From a checkpoint of a small mixture-of-experts model trained on Wikipedia.
Size: 12 layers, width 192, 53.2M parameters.
Below are experts of layer 6 (counted from 0) of a mixture-of-experts language model. Rows are named router (the router's row for the expert), gate (a neuron's input weights, with its number), up (a neuron's input weights, with its number) and show model dimensions 0-191. Each number is 128 + 32 x the weight over its row's rms, rounded and kept within 0 to 255.
Before each expert's rows: a language model's description of what the expert responds to. This comes from a sample of Wikipedia text that the model never trained on.

# expert 28
Description: Infobox spaces and symbols. Spaces, line breaks and symbols after colons or equals in infobox fields, such as area codes, coordinates, degree and minute marks, UTC.
router [132 104 126 138 151 120 118  84  93 144  97 104 109 108 119 164 178 204 113 174 168 131 111 103 122 125 143 148 177 101  65 133 125 169 164  98 141 126 143 143 141 157 122 160 133 159 168  70 134  87 119 134 162 152  81 154 126  88 117 129 114  64 135 137  96 149 143 133 189 106  34 152 115  85 125 124  88 132 122 113 114 121 124 151 172 119  91 125  76 150 163 183  91 152 130 200 119 130 143 194 144 107 118 111  69  87 202  95 134 114  72 155 161  88 171 128 107 124 118 146 205 153  92 166 160 146 128 168 156 118 110 168  73 134 128 102  84 152 160 113 134 158  86  76 126 158 180 126 159 159 154  60  66  63  82 117  94 131 157 151 149 148  98 197 102 151 156 108 114 140 116 101 140 127 110 133 119 119 154 128 107 129 121 194 144 160  93 158  84 189 130 122]
gate2 [140 146 132 139  87  60 109  92 179 132  93 135 107 102  88 101 125 140  93 174 133  96 125  78 128 137 106 170  84 166  58 132 142 110  80 157 156 114 114 158  91 161 117 141 157 134 137 122 120 130 182 109 107 112 158 169 109  98 143 137 146 176 178 117 106 178 125 117 123 189 140 127  86 172 146 126  92 167 157 129 118 189 193 130 171 145 193 146 144 109 105  99 173 117 138 130 146  47 112 161  95 156 177 122 176  70 124 100 154 104 110 141 113  82 119 121 131  84  69 128  91 148 158 141  86 152 105 145 110  46 128 128 144 114 132 101 113 144 145 168 182 116 152 100 125  58 128 103 145 116  95 151 185 140 134 142  63 108 108 159 153 116 123 173 117 151 106 175 134 178 107  97  80 115 160 125  99 117 160 125  64 194  81 144 100 139 110  82 184 132 207 113]
up2 [123 109 191 146 122 129 126 133 137 106  88 130  86 155 140 175 129 143 170 201 166 149 198 114 214 182 121 104 146 155  91 142 122 125 173 160  59 125 141 111 141 174 136 125 167 171 116  83 117 153 133 113 146  81 141 106 173  90 153 127 140 137 127 167 141 149 172 130 141 121 147 151 118 127 208 107 145 112  83  93 128 155 175  88 148  91 176 149 153 106 159 117 153 114 125 144 152 116 216  73 157 134  80 139 120  57  98  89 178 167 116 129 138 141  94 127 105  68 115 180 127 111  85  78 174  98 162 131 129 111  76 144 159  58  95 178 131 104 100 137 129 150  93 137 137 138 128  97  96 168 103 137 122 135 137  69 100 126 128 106  65 127 147  72 117 151 165 177 160  90  98  83  65 108 160 103  84 108 162 125 107 115  53 128 125 149 137  95 124 114 115 114]
gate3 [113  66 218 143  86 183 125 157 108 114 115 118  82  85 133 126 133 124 133 186 153 126 155 151 157 105 140 114 138 138 168 177 120 102  75 182 135 120 115  77 199 154 131  65 186  98 134 110 116 110 136 118  98 159 128 139  97  53 104 114 132 137 174 134 105 145 139 133 116 158  79  90 136 142 211 165 170  78 132 127 146 129 108 109  96 163 129 159 181 139 124 107 122 122 142 160  95 128 120 188 139 152 107  86 162 105 118 107 133 180 137 162  83 170  78 161 180 167 170 152 140 171 140  87 104 142 110 140  67  90 126 184 160 138 159 113 110  81 156 160  68  93 114 124 127 100 192  62 125  93 115 134  87  80 128 125 152 114  76  99 113 108 123 140 152 174 195 135 103  83  79 158 135 166  96 102 100 129  95  99 102  97 159 158 158 120  90 119 143  97 139 129]
up3 [150 208  97 108 138  89 144 100 144 136 145 165 144 149  91  73 106 168 176 153 105 141  83 104 105 127 118 104 158  92 154 127 176 120 169  74 114  95 138 190 122 103 141 182 115 121 113 193 111 118 132  84 135  95 161 122 120 146 160 177  94  99  99 163 136 127 119 163 154 139 116 130 131 117 128 122  50 149 185 133 126  93 106 166 160  79 180  80 132  98  94 179 180 165  97 136 157 113  65 134 117 110 121 173  90 207 120 156 153 110 100 152 180 128 167 147 103 124  94 135  83 104 181 113 157 142  83  98 165 124  86  91  73 161 129 171 137  57 156 100 148 145 133 145 182  95 102 142 109 138 122 133  78 129 137 168 141 101 176 142 144 122 142  92 121  96  56 113 186 126 145 122 116 118 137 108 120  99 109 144  96 170 152 175  80 132 205 178  87 113  85 121]
gate4 [156 107 106 121 126 109 148  99 142 112 200 129  99 143 106 127  79 158 113  85 130 153 118 133 132 134 160 217 107 131  80  93 138 117 144 117 182 121 101 110 130 171  99 111  82 120 117  97 122 160 104 129 186 150 114 180 140 153 137 155 103  78 146  80 114 125 155 128 179 106 116 123 163  89  79 131 118  81 138 196 123 134 126 120 137 104 116 165  96 131 166 124 135 173 158  28  87 149 122 144 111 142 105 181  96 106 112 137 161 163 148 215  94 112 185 117 116 134  37  70 153 191 149  28 147 184 127  80 135 134 121 149 154 100 145 141 120 139 171 178 138 124 141 107 170 120 152 143  89 124 118 100 122 123 105 216 103 113  91 138 167  98 141  99 147 159 133 148 131 135 146 128 122  87 112  56  93 132  93 140 157 122  68  95 168 128 121 177 118 126 153  90]
up4 [151  62 160 134 122 100 140  94 119 132 194 121  76 111  74 113  98 151 118 112  84 174 112 124 102 152 133  96 103 179  76  85 133 100 161  73 113 118  63 126 131 149 127 167 120 135 130 124  97 152 174  93 195 154 112 207 151 120 165 115 125  68 113  71 144  98 157  98 124 109 118 120 147 155  73 147 126 128 199 160 151 141 147  94 148 131 125 191 104 185 149 135 117 149 195  43  64 177 107 152 126 124 167 207 142 159 110 164 126 177 112 146 107 125 164 100  80 124  87  78 164 184 147  68 138 125 184  93 101 133  92 144 183  90 138 172 111 156  96 160 158 137 159 129 167 140 185 163 137 130 100  99 111 131 149 163  88  97 131 125 164 117 128  94 131 146 102 138 115 102 129 154 114 142 125  79 100 137 110 122 139 133  60  93 153 103 107 143 133 109 133 107]
gate5 [ 99  88 124 164 136 159 120 125 101 232 125 145 125 134 120 125 143 195 142 168 148 120 215 155 172  89 123  90 137 103  96 169  93 127 114 104  84 143 124 135 144  98 149 130 118 130 117 160 153 142 135  95  89 161 134 141 138 151 127 125 136 108 137  97 147 163 104 140  74  87 164 126 174  95 118 135  88 119 155 138 169  61 127 129 119  95 102 121 194 128 128 150 111 151 161  89 139 142 114  89 138 110 174 103 132 130  87  62 155 148 202  83 145 125 176 140  97 171 113 168 138 147 147 155  90 170 119 116 151 125 153 131 146 101 142 130 111  70  65 135 237  76 166  96 130 173 150 165 106 148 134 102 102 124  45  48  96 167 146 134 159 112 164 131 119 120 148  83  89  80 107 101 120 147 112  64 191 118 162 126 124 135 161  77 134 109 136 104 180  89  99 118]
up5 [121  72 107  83 146 134  35 100  75 116 127 111 132 134 108 144 135 130 189 192 160 169 121 171 187 150 125  96  61 112  90 141 146 208 121 117  97 130  95  95 191 102 139 101 104 122 160 170 116 156 165 121  63 134 121 137 185 151 113 136 145  83 124 117 155 177 182 131 116 101 173  80 129 137 139 140  97 149 117 136  88 137 120 131  83 103 152  80 218 129 144  71  82 138 152 128 124 166 144 134 107 140 168  88 131  82 156 105 131 155 146  96 151 109 154 139 119 125 113 103 161 170 107 146 145 154 153 121 160  91 142 141 196  98 124 161 162 104  95 124 149 126 161 162  95 185 158 176  85 154 167 124 101 173 111 127 106 117 141 145 124 161 133 138 137 183 116 119 163 112 113  87 109 179  83  44 177 160  84  75 148  90 104 130 127 118 149 113 163  72 110 100]
gate6 [152 154 183 143 110 134  67 125  70 106 154 114 172 102 131 164 100  96 138 123 112 136 130 172 101  97  93 113 173 128 137 137 161  99  71 142 113 100 121  85 122 119  90 130 145  99 111 105 125  99 210 118 150 126 116 112 140 137 131 130 171  85  65 101  61 159 151 113 178 125 140 110  90 129 128 174  76 154  61  97  95 131 149 126 163 175 140 110 188 111 154  72 122 106 135  84 124  97 109 163 130 134 124 222 145 119  96 171 135 126  99 147 129  93 150 135  89 187 131 144 179 174 153 127 112  77 114 104 133 122 134 179 121 131 152 142 153 191  91  99 143 149  82 156 177 202 163 134 115 198 114  93 156 126 156 106  94 145 108  99 150 166 115  98 123 118 148  76 116 119 149 133 122  95  92 138 119 116 140  94  92 136  92  79 185 142 169  86  74 195 153 208]
up6 [140  62 101 127 163  96 164 100 183  96 122 127 106  84  59 151 102 125  73 125 130 148  85  88 138 117 149 165  91 127 139 164 140 118 164 120 167 112  87 116 169 133 150 128 141 180 125  87 168 111  36 164 170 136 109 101 107 159 170 135 128 147 183 149 170  36  50  78 134 135 117 147 128 140  52 134  93 147 173 155 121 148 137 198 144  80 108 164  76  97 110 154 169 146 163 160 107 116 115 116 122 116 138  98 122 125  91  80 178 171 120 137  74 134 160 136 154 138 186 140  85  76 142 123 157 121 165 127 183 140  69 117 153 129 149 167 141  87 131 168 131 159 107  73 144  66  95 154 162 102 153 109 114 113 147 128 134 171  98 110 148 116 153 101 127 114 141 174 123 135 133 144 158  88 163 138 146 104 138  97 163  84 144 164 134 147 108 206  79 140 139  99]
gate7 [149 109 124  62 141 150 101 102 119 169 131 112 142 151 148 179 119 126 132 133 147 175 137 160 112 176 133 105 126 154 178 148 116 157 117  92 114 143 102 159 166 138 128 122 147 159 167  96 156 127 160 146 225 124 150 191 139 133 126 140 105  56 106 155 144  89 147 123 123 122  35 154 174  99 122 136 117  96 120 163 144  59 111 136 151 145 190 140  41 161 113  92 109  79 179 150  81  84 133 121  91 125  64  75 111 159 143 116 109 149  83 106 147  93 171 144 163 150 137 143 223 107 114 111 152 112 139 132 132  56  42 157  78 122 130  82 134  87 123 129 103 109 129 130 142 169 156 123 181 156 147  89 174 123 102 158 156 114 127 118 122 126 111 141  94  83  96 119 213 139 133 143 138 106 166 148 125 187 105 127 182 117  97  96 127 158 170 110 134 114  91 148]
up7 [137 116 121 132 162 145  98  92 127 166 118 123 115  87 141  97  82 166 180 132 155 177  91 147 114 116 131 145 157  66 161 179  80  99 114 168 161 105 155 117  74 155 112 139 148 108 129 127 102 135  84 104  80 156 133 116 206 123  81 130  95 142 101 108 148  91 162 192  95 118  94 135  82 118 124 152 106  86 165  97 163  69 100 100  68 131 152 119 175 151 143 135  64  98 109 170 186  84 170 112 161 111 104 121  78  80 115 154 105  89 143  87  99 136 133 154 150 182 135  90 137  70 150 122 120 176 172 130  88 155 147 156 136 154 115 104 135 160  96 114 126 125  88  73 162 137 142 127 153 126  93 180 138  93 142  79 156 131 123 163 198 193 153 129 127 122 134 126 112 154 161  92 174  60 140 137 108 145 177 147  98 106 129 191 171  46 166 133 176  93 148 120]
gate8 [111 129 144 159 146 184 116  81  90 159 152  94 117 104 110 136 121 143 159 183 119 102 138 111 125  84 118 153 152 180 123 106  98 108 154  80 167 160 232 166 106 137 156 102  97 139  19 188 127 186 123 151  65 131 121 113 106 177 154 137 125 139 136 149  91  99  86 125 106 103  82 109 106 102 110 138 145  93 191 171  92  92 134 186 135 117 124 141 153  85 146  83 164  94  90 128 103 151 153 174 186 170 120  96  50 160 162 101 113 124 180 103 135 153  63 153 135 181 112 138 149 148 186 133 182 134 131 110 111 142 109 140 105  70 171 173 127 133 168 113 135  92 110 105 114 115  53 121  86 137  85 112 105 156  83 154 134  92 142 137 129  92 139  99 108 191 108 141 150 157 146 141 107  65 114 159 157 105 166 134 153 137 131 117 118 102 137  78 133 105 131 154]
up8 [ 96 146 135 118 177 200  93  91 116 153 108 104 128 147 108 124 130 145 154 189 118 106 110  98 108  97 131 134 168 205 120 102 162 114 162  83 171 130 227 108 106 130 152  93  73 113  31 179 118 200 148 165 121 127 113  88 133 169 134 119 162 153 143 146 110  94  79 101 125  72  87 133 110 107  85 125 164  70 186 166 122 113 139 136 140 135  98 181 161  84 141  99 186  64  82  95 121 146 155 155 185 157 104 126  93 132 174 108 145 126 186  68 123 107  72 156 118 169 125 175 100 161 134 106 150 172  98 157 123 131 115 123 143  72 151 149 127 156 179 136 151 115 113 117 114  99  61 135  84 100  96 132 143 121 153 147 155  93 122 137 141 111 162 136 131 169 101 124 137 192 167  99  94  92  97 133 156  75 152 119 141  73 118 156 151  99 130 123 142 117 118 137]
gate9 [119 158 192 158 125 107 159 127 167  99  96 119 119  99 140 148 120 142  91 135 157 128 201 116 113  75 120 142 164 147  76 128  99 139 117 145 124 109 161 137  73 127  95 148 147 128 183  87 104  65 126 163 171 113 201  87 204 136 162 128 127 139  84 139  82 154 112 152 203 116 111 144 110 166 136  79 141 120 107 173 101 116 136 154 164 149 148 145  86 104  96 103  85 134 154  52 129 107 141 164  72  67 101 108 142 114 101  88 172 130  88 164 199 133  42 112 124 109 140  99 200 101 149 163 104 121 146 126 144  87 132 172  62 147 135 136 121 149 159  82 127 164 176 151 142  92 178  74 119 152 146  98  80 149  76  77 120 135 101 152 171 171 162 101 133 145  76 118 153 116 134 156 154 170  96 108 160 101 163 154  86 146 118 130 104 129 150 138 166 109 148 150]
up9 [100 109 137 138  85 120 111 109 151 141 131 115 137 132 129 129 128 181  81 170 145 182 163 153 152 179 144  78 125 171 230 114 138 116 143 142  84 163  70 150 140 110 138 171 108 121 121 104  90 105 106 101 131 119 156  58 123  79 120 150 152 115  98  58 135 114 126 124  98  99 134 165 114  89 166 148 104 152 158  41 138 122 155  90 122 114 111 144  84 157 112 169 150  83 131 146  85 131 124 198  83 118 115 146 114 134 115 145  98 136 132 106 112 106 186 150 116 119 129  71 140 115 117 195 171 197 116 191 133 166  75 182 112 117 128 121 109 116 113 123 178 138  62 109 183 147 150 139 108  56  82  69 156 119 109 123 131 158 190 137 137 135  85  59 144 183 137 159  70 160 121 131 183 167 131 114 158  96 125 133 118 160 151 130 175  78 150  80 114 126 126  96]